Experts of a small language model: width 96, a softmax router.
Below are experts of layer 7 (counted from 0) of a mixture-of-experts language model. Rows are named router (the router's row for the expert), gate (a neuron's input weights, with its number), up (a neuron's input weights, with its number), down (a neuron's output weights, with its number) and show model dimensions 0-95. Each number is 200 + 30 x the weight over its row's rms, rounded and kept within 0 to 999.
Before each expert's rows: "comes after" lists some tokens at least twice as common just before its tokens as in all text. This comes from a sample of Wikipedia text that the model never trained on. Tokens count by the router's weight.

# expert 26
comes after: "201", "200", "202", "199", "198", "197"
router,194,175,233,173,222,200,214,157,220,132,210,235,228,227,194,157,217,196,177,162,199,191,238,190,222,186,248,174,227,170,191,267,208,145,213,216,199,228,174,129,203,193,153,231,182,189,133,189,222,196,245,213,175,170,221,221,236,168,193,205,160,175,199,182,165,233,175,222,243,261,190,190,196,222,204,214,239,239,216,218,179,207,248,183,199,199,201,204,241,222,154,229,219,179,198,284
gate7,214,171,212,208,191,173,185,192,208,222,160,200,188,185,169,185,157,158,203,218,264,212,181,226,238,214,180,204,208,205,147,208,217,229,200,113,226,211,259,187,172,211,185,179,191,229,261,216,201,175,192,215,204,214,195,212,193,175,206,205,204,226,197,172,192,209,199,235,208,149,162,220,198,235,206,132,234,131,103,197,176,245,194,226,130,188,235,188,198,217,242,159,187,221,188,235
up7,153,180,216,199,189,225,171,184,197,208,232,213,139,192,146,168,194,167,186,207,264,187,218,221,234,188,185,161,214,160,207,213,232,254,208,214,215,237,210,159,161,154,175,212,168,223,150,194,196,227,242,226,219,184,226,214,254,185,185,195,200,226,212,207,232,213,228,224,211,194,228,147,229,243,188,191,228,146,161,138,137,205,154,169,191,245,199,217,211,178,207,168,130,179,230,219
down7,232,145,245,214,233,171,196,175,208,209,172,175,209,163,203,278,208,217,173,156,259,270,206,213,178,207,204,177,193,191,152,183,236,202,156,182,193,155,222,211,190,181,183,202,211,245,218,187,206,193,181,191,209,217,163,163,218,191,206,207,229,222,167,182,209,239,159,189,210,229,241,197,197,308,147,242,229,199,171,207,157,181,217,228,199,172,190,241,164,181,188,160,164,204,235,221

# expert 17
comes after: "=", "\n\n", ")", ";", "|", "a"
router,212,186,258,231,195,213,176,168,164,176,203,163,167,209,190,196,187,283,194,187,202,222,187,231,196,197,201,193,213,204,152,205,125,250,192,166,224,155,150,186,226,181,193,236,265,275,208,186,209,186,241,191,210,221,194,178,203,243,208,227,205,206,199,202,196,193,239,145,166,210,190,104,215,247,195,261,235,202,187,217,170,205,192,199,173,174,161,197,209,218,208,158,240,216,199,214
gate2,161,220,241,223,216,87,238,215,164,172,200,208,202,209,212,228,174,185,277,254,209,227,219,247,219,206,172,165,199,169,166,192,236,195,209,192,231,203,207,201,243,172,227,171,166,190,212,165,161,182,214,218,211,183,166,159,200,212,180,252,218,227,208,224,204,235,201,188,143,187,194,184,256,217,215,210,210,178,150,202,202,220,223,196,174,160,202,167,196,183,227,225,147,246,198,261
up2,184,151,174,180,195,225,201,226,195,190,181,219,147,199,183,222,156,237,207,222,224,187,177,174,224,218,269,167,201,138,181,164,212,155,191,231,246,263,187,179,218,194,221,182,177,178,187,140,184,183,190,251,210,242,172,194,229,170,238,171,228,208,195,176,193,226,206,249,179,232,231,228,239,198,161,175,198,234,113,208,213,216,233,170,240,164,189,249,172,148,190,180,226,189,220,208
down2,224,195,269,221,191,174,201,215,135,189,176,195,176,241,188,166,172,239,228,169,169,215,243,219,189,207,189,249,214,231,177,203,228,174,222,176,209,219,234,171,246,199,225,223,159,211,194,230,199,152,188,211,157,163,186,202,187,215,224,215,272,229,193,196,163,250,196,160,183,189,182,187,179,257,216,206,211,133,194,195,195,168,191,250,225,196,230,217,194,175,205,159,173,117,210,263

# expert 28
comes after: "| ", "the ", "- ", "(", "to ", "\""
router,235,143,182,126,198,172,206,202,175,237,168,171,216,218,179,164,142,244,198,166,201,190,170,242,185,178,223,204,217,229,189,246,284,188,216,293,226,184,224,184,205,207,187,196,240,191,212,170,219,207,180,152,160,207,204,212,157,198,240,169,232,149,182,189,239,209,186,205,199,175,175,212,228,206,234,249,215,218,206,231,161,241,161,188,213,244,188,164,175,194,223,222,200,211,204,163
gate0,224,189,231,229,250,219,202,167,183,236,189,173,229,215,163,217,228,185,181,219,233,191,214,188,264,245,199,213,173,160,161,174,185,228,176,221,235,242,178,248,287,151,223,173,208,236,198,185,201,141,177,185,204,202,204,222,167,228,197,205,199,234,188,155,160,147,239,201,223,219,212,165,232,229,189,194,174,207,209,185,211,174,236,170,162,150,205,167,222,171,262,170,191,145,242,200
up0,231,205,253,201,230,194,179,207,174,220,174,200,180,198,181,179,204,212,187,208,181,218,166,218,230,224,254,169,195,198,169,161,222,201,199,193,197,244,205,200,140,119,188,261,223,181,185,179,216,189,153,174,175,229,192,205,260,202,281,169,171,222,193,193,241,264,193,185,177,132,181,169,177,214,213,194,168,233,227,240,261,189,242,191,240,218,189,201,222,201,185,204,245,161,166,162
down0,132,224,122,220,196,182,200,204,231,186,184,220,221,153,222,183,164,218,233,232,147,215,195,202,212,244,201,245,224,160,192,177,220,167,226,185,193,166,195,220,193,230,135,234,212,194,229,183,173,221,229,211,224,242,218,229,172,189,200,245,172,214,258,207,220,168,194,212,252,220,183,199,213,225,190,126,165,158,188,192,234,204,182,158,209,143,261,199,158,192,245,192,164,191,185,223

# expert 18
comes after: "\n\n", ", ", "|", ". ", "According ", "ation "
router,211,174,225,172,182,156,187,178,212,188,161,258,217,265,200,215,233,226,115,191,228,223,174,256,202,171,224,197,208,200,183,220,149,184,210,193,172,191,195,189,179,217,168,218,174,144,199,192,234,195,213,252,251,142,192,199,233,214,212,187,234,232,234,145,230,180,241,215,173,207,239,188,229,174,229,256,225,201,210,214,230,178,233,208,245,234,150,172,193,240,177,196,223,223,192,149
gate2,224,189,204,232,203,194,149,207,266,227,149,187,159,190,128,204,186,178,212,246,155,179,172,155,194,238,139,193,190,230,153,202,209,216,222,164,258,192,231,192,234,253,198,147,200,187,211,237,160,176,203,206,216,210,202,204,226,211,191,180,209,218,216,128,244,190,244,222,227,163,177,225,201,242,219,218,172,203,243,239,195,214,213,198,171,155,216,221,251,169,217,224,219,173,200,156
up2,164,202,218,233,194,252,234,167,138,139,206,205,198,238,246,235,218,210,205,148,198,231,200,208,190,181,246,207,245,216,217,173,213,215,182,193,163,200,231,220,212,114,214,215,172,229,206,195,234,246,173,212,178,248,165,136,166,202,214,253,168,188,194,261,206,242,218,198,170,201,180,217,217,153,189,160,213,190,160,177,210,208,172,235,190,256,238,248,164,201,191,202,183,216,205,196
down2,231,208,182,154,174,185,207,229,223,236,156,173,170,201,172,232,213,187,221,184,191,218,209,178,160,168,183,175,218,264,197,204,243,216,207,213,225,169,241,170,215,150,178,188,209,271,223,219,141,155,234,230,239,225,206,203,157,200,182,172,196,231,147,248,201,228,242,181,216,238,183,220,159,200,197,208,196,221,161,240,177,172,198,174,164,148,227,208,183,178,168,274,215,154,187,244

# expert 22
comes after: "(", "| ", ")", "°", "′", ": "
router,178,196,216,209,199,196,247,217,183,250,183,158,240,218,231,172,150,214,194,197,235,154,209,184,215,157,242,261,199,162,239,233,207,135,222,182,164,243,183,252,183,248,180,224,268,259,183,180,233,156,183,175,141,214,177,208,176,178,163,171,197,241,171,172,224,155,181,239,189,175,208,191,198,240,235,175,203,204,232,204,226,184,204,186,207,181,185,164,235,179,227,179,194,221,204,160
gate0,227,153,148,216,143,149,198,157,188,188,171,222,232,177,169,231,228,207,169,183,153,141,222,233,181,257,204,216,174,183,180,229,173,191,213,195,230,200,181,245,216,226,176,177,174,245,250,210,216,181,150,188,254,188,204,204,222,185,237,179,231,194,223,268,189,253,183,184,218,203,203,244,182,154,207,223,197,205,188,221,179,193,232,148,219,208,188,144,232,207,252,161,207,182,190,248
up0,179,133,184,213,196,164,215,196,177,246,196,143,232,221,154,221,161,190,156,206,186,184,169,245,230,214,193,274,180,211,211,210,167,180,181,156,210,207,177,222,240,238,190,206,164,244,216,211,231,156,168,236,262,208,172,202,217,199,224,181,191,194,238,236,219,220,253,149,212,179,188,217,150,204,191,196,220,243,217,222,148,217,225,173,190,154,156,158,170,223,208,195,256,161,205,194
down0,189,249,223,176,218,185,216,216,171,173,172,199,249,192,207,159,166,163,214,189,206,243,180,207,115,186,237,180,231,227,162,246,215,140,229,200,200,201,190,137,220,220,212,188,259,214,202,239,248,124,194,206,225,228,222,198,182,166,222,167,208,193,229,203,221,163,179,245,202,150,110,183,190,191,238,196,209,183,230,206,171,180,237,214,208,189,231,180,198,194,197,216,257,212,218,211

# expert 27
comes after: "|", "|---|---|---|", "|---|---|---|---|", "|---|---|---|---|---|", "|---|---|---|---|---|---|", "|---|---|"
router,262,217,219,178,203,190,200,218,189,197,216,211,194,207,236,197,199,241,208,207,219,235,195,183,227,202,186,218,191,168,189,244,226,227,153,214,157,155,216,172,187,213,191,211,216,161,160,122,199,158,181,219,214,214,191,196,186,191,169,207,209,244,242,177,105,208,173,169,224,169,177,142,237,171,222,181,210,174,201,175,265,280,228,223,176,212,211,222,220,161,159,242,221,192,188,138
gate7,138,175,233,190,182,252,145,239,179,182,161,169,188,161,202,182,166,189,168,131,199,225,214,229,222,234,211,196,167,238,180,234,196,248,256,204,195,246,197,157,172,205,228,212,220,169,194,206,196,203,200,180,199,227,204,168,188,141,268,248,193,180,195,210,212,197,258,231,216,205,190,209,217,242,225,184,200,205,135,196,228,208,215,220,125,209,226,140,231,177,180,169,222,203,184,187
up7,186,193,241,198,111,184,189,278,179,198,197,201,175,197,205,174,208,166,255,192,222,208,224,192,209,255,151,213,159,184,219,212,169,237,197,187,165,198,182,235,195,186,225,157,199,222,190,179,180,194,220,195,182,175,220,158,194,153,193,202,157,185,176,223,199,220,255,281,212,235,157,216,168,206,194,217,231,211,162,193,240,173,242,188,164,281,243,209,176,211,222,141,194,191,194,217
down7,194,200,165,201,173,208,191,244,192,182,212,170,214,231,162,120,183,219,232,202,190,202,217,209,185,147,187,158,205,194,150,264,188,180,192,205,145,183,201,211,270,230,239,204,199,163,227,198,205,188,198,143,175,207,174,190,226,221,220,226,212,198,199,214,177,257,252,209,289,151,175,222,229,243,187,261,204,226,187,193,188,209,245,213,174,171,235,216,191,159,204,195,215,135,195,206

# expert 30
comes after: "s", "es", "e", "a", "ing", "ed"
router,195,168,180,169,207,211,219,195,197,228,189,220,162,212,199,188,242,192,182,205,145,216,165,232,212,202,170,200,199,166,222,258,160,228,208,238,194,219,199,231,222,167,218,202,186,209,207,195,181,213,210,186,257,146,248,185,189,205,265,172,205,166,170,161,162,208,234,165,147,239,176,225,194,168,188,239,241,165,184,152,176,195,221,236,250,233,122,181,217,240,189,204,279,186,233,236
gate9,190,215,217,203,197,131,200,225,238,196,152,180,195,194,213,157,120,225,213,186,205,168,212,220,172,248,249,218,138,177,188,203,190,159,185,218,190,200,238,196,199,274,298,178,229,191,173,209,156,182,238,200,171,187,205,177,131,227,152,223,217,192,193,211,217,202,177,183,224,193,192,209,248,200,228,209,159,245,156,232,241,184,173,189,194,223,187,211,168,170,235,212,214,178,208,196
up9,187,165,193,147,191,213,207,198,206,197,205,197,179,207,237,188,256,183,197,210,166,210,234,183,222,200,263,244,186,191,191,194,172,203,172,205,145,227,159,173,222,249,165,180,216,213,160,178,183,211,250,206,200,157,225,203,188,231,198,130,250,163,146,210,226,202,205,231,257,164,222,228,215,127,232,166,192,195,256,201,151,225,205,217,206,273,197,214,174,151,216,219,247,211,194,186
down9,206,168,200,163,187,242,144,215,196,200,218,123,226,192,157,223,181,153,206,221,224,168,174,227,198,267,193,243,181,192,210,155,232,157,164,231,221,217,186,229,195,188,206,214,223,191,194,160,204,178,240,210,174,219,185,240,185,208,170,138,165,181,242,245,189,218,162,192,252,238,180,211,212,168,175,198,168,250,229,226,235,235,224,204,206,178,260,140,210,214,174,248,230,184,177,213

# expert 5
comes after: ",", ".", "associ", " ", "100", "connec"
router,224,175,205,176,250,216,204,180,248,149,195,265,224,212,259,199,263,163,165,165,277,228,176,187,189,157,204,195,183,172,196,212,157,239,158,190,205,208,171,209,261,203,182,239,207,227,220,199,184,235,205,200,192,188,239,215,201,165,195,207,186,182,219,192,172,177,252,222,190,237,189,221,185,249,196,197,187,248,139,237,209,178,197,150,208,186,177,175,183,217,184,153,208,163,186,130
gate0,177,230,190,201,228,182,222,229,197,229,190,177,211,212,156,148,184,249,183,150,188,219,193,220,228,167,178,229,237,270,149,175,149,252,212,209,226,193,195,200,213,211,188,187,214,235,242,164,153,250,163,195,189,168,186,171,186,218,197,202,210,220,189,153,182,178,223,204,240,214,197,201,191,240,215,186,148,208,195,232,210,152,201,139,215,228,205,132,261,236,201,185,244,132,237,209
up0,189,196,184,196,185,196,242,242,200,232,202,218,152,185,180,126,218,209,238,176,166,174,163,205,220,179,285,184,185,188,210,158,222,184,181,253,243,190,196,199,239,216,194,241,190,232,201,215,139,197,179,191,235,137,220,197,204,209,196,224,186,219,167,143,179,204,187,243,224,205,190,203,152,200,188,185,142,193,200,168,206,228,242,163,235,181,214,121,276,187,193,226,223,190,223,186
down0,186,186,219,205,229,203,185,218,182,184,152,207,193,168,187,202,191,227,233,183,211,265,163,209,206,193,199,188,163,180,206,212,211,161,170,310,158,224,234,201,215,189,202,190,152,273,252,168,203,206,213,191,198,170,179,214,201,225,202,183,203,234,208,119,210,184,182,246,180,212,121,225,216,208,225,182,200,251,251,200,237,175,214,183,200,269,191,178,222,150,170,186,167,207,193,197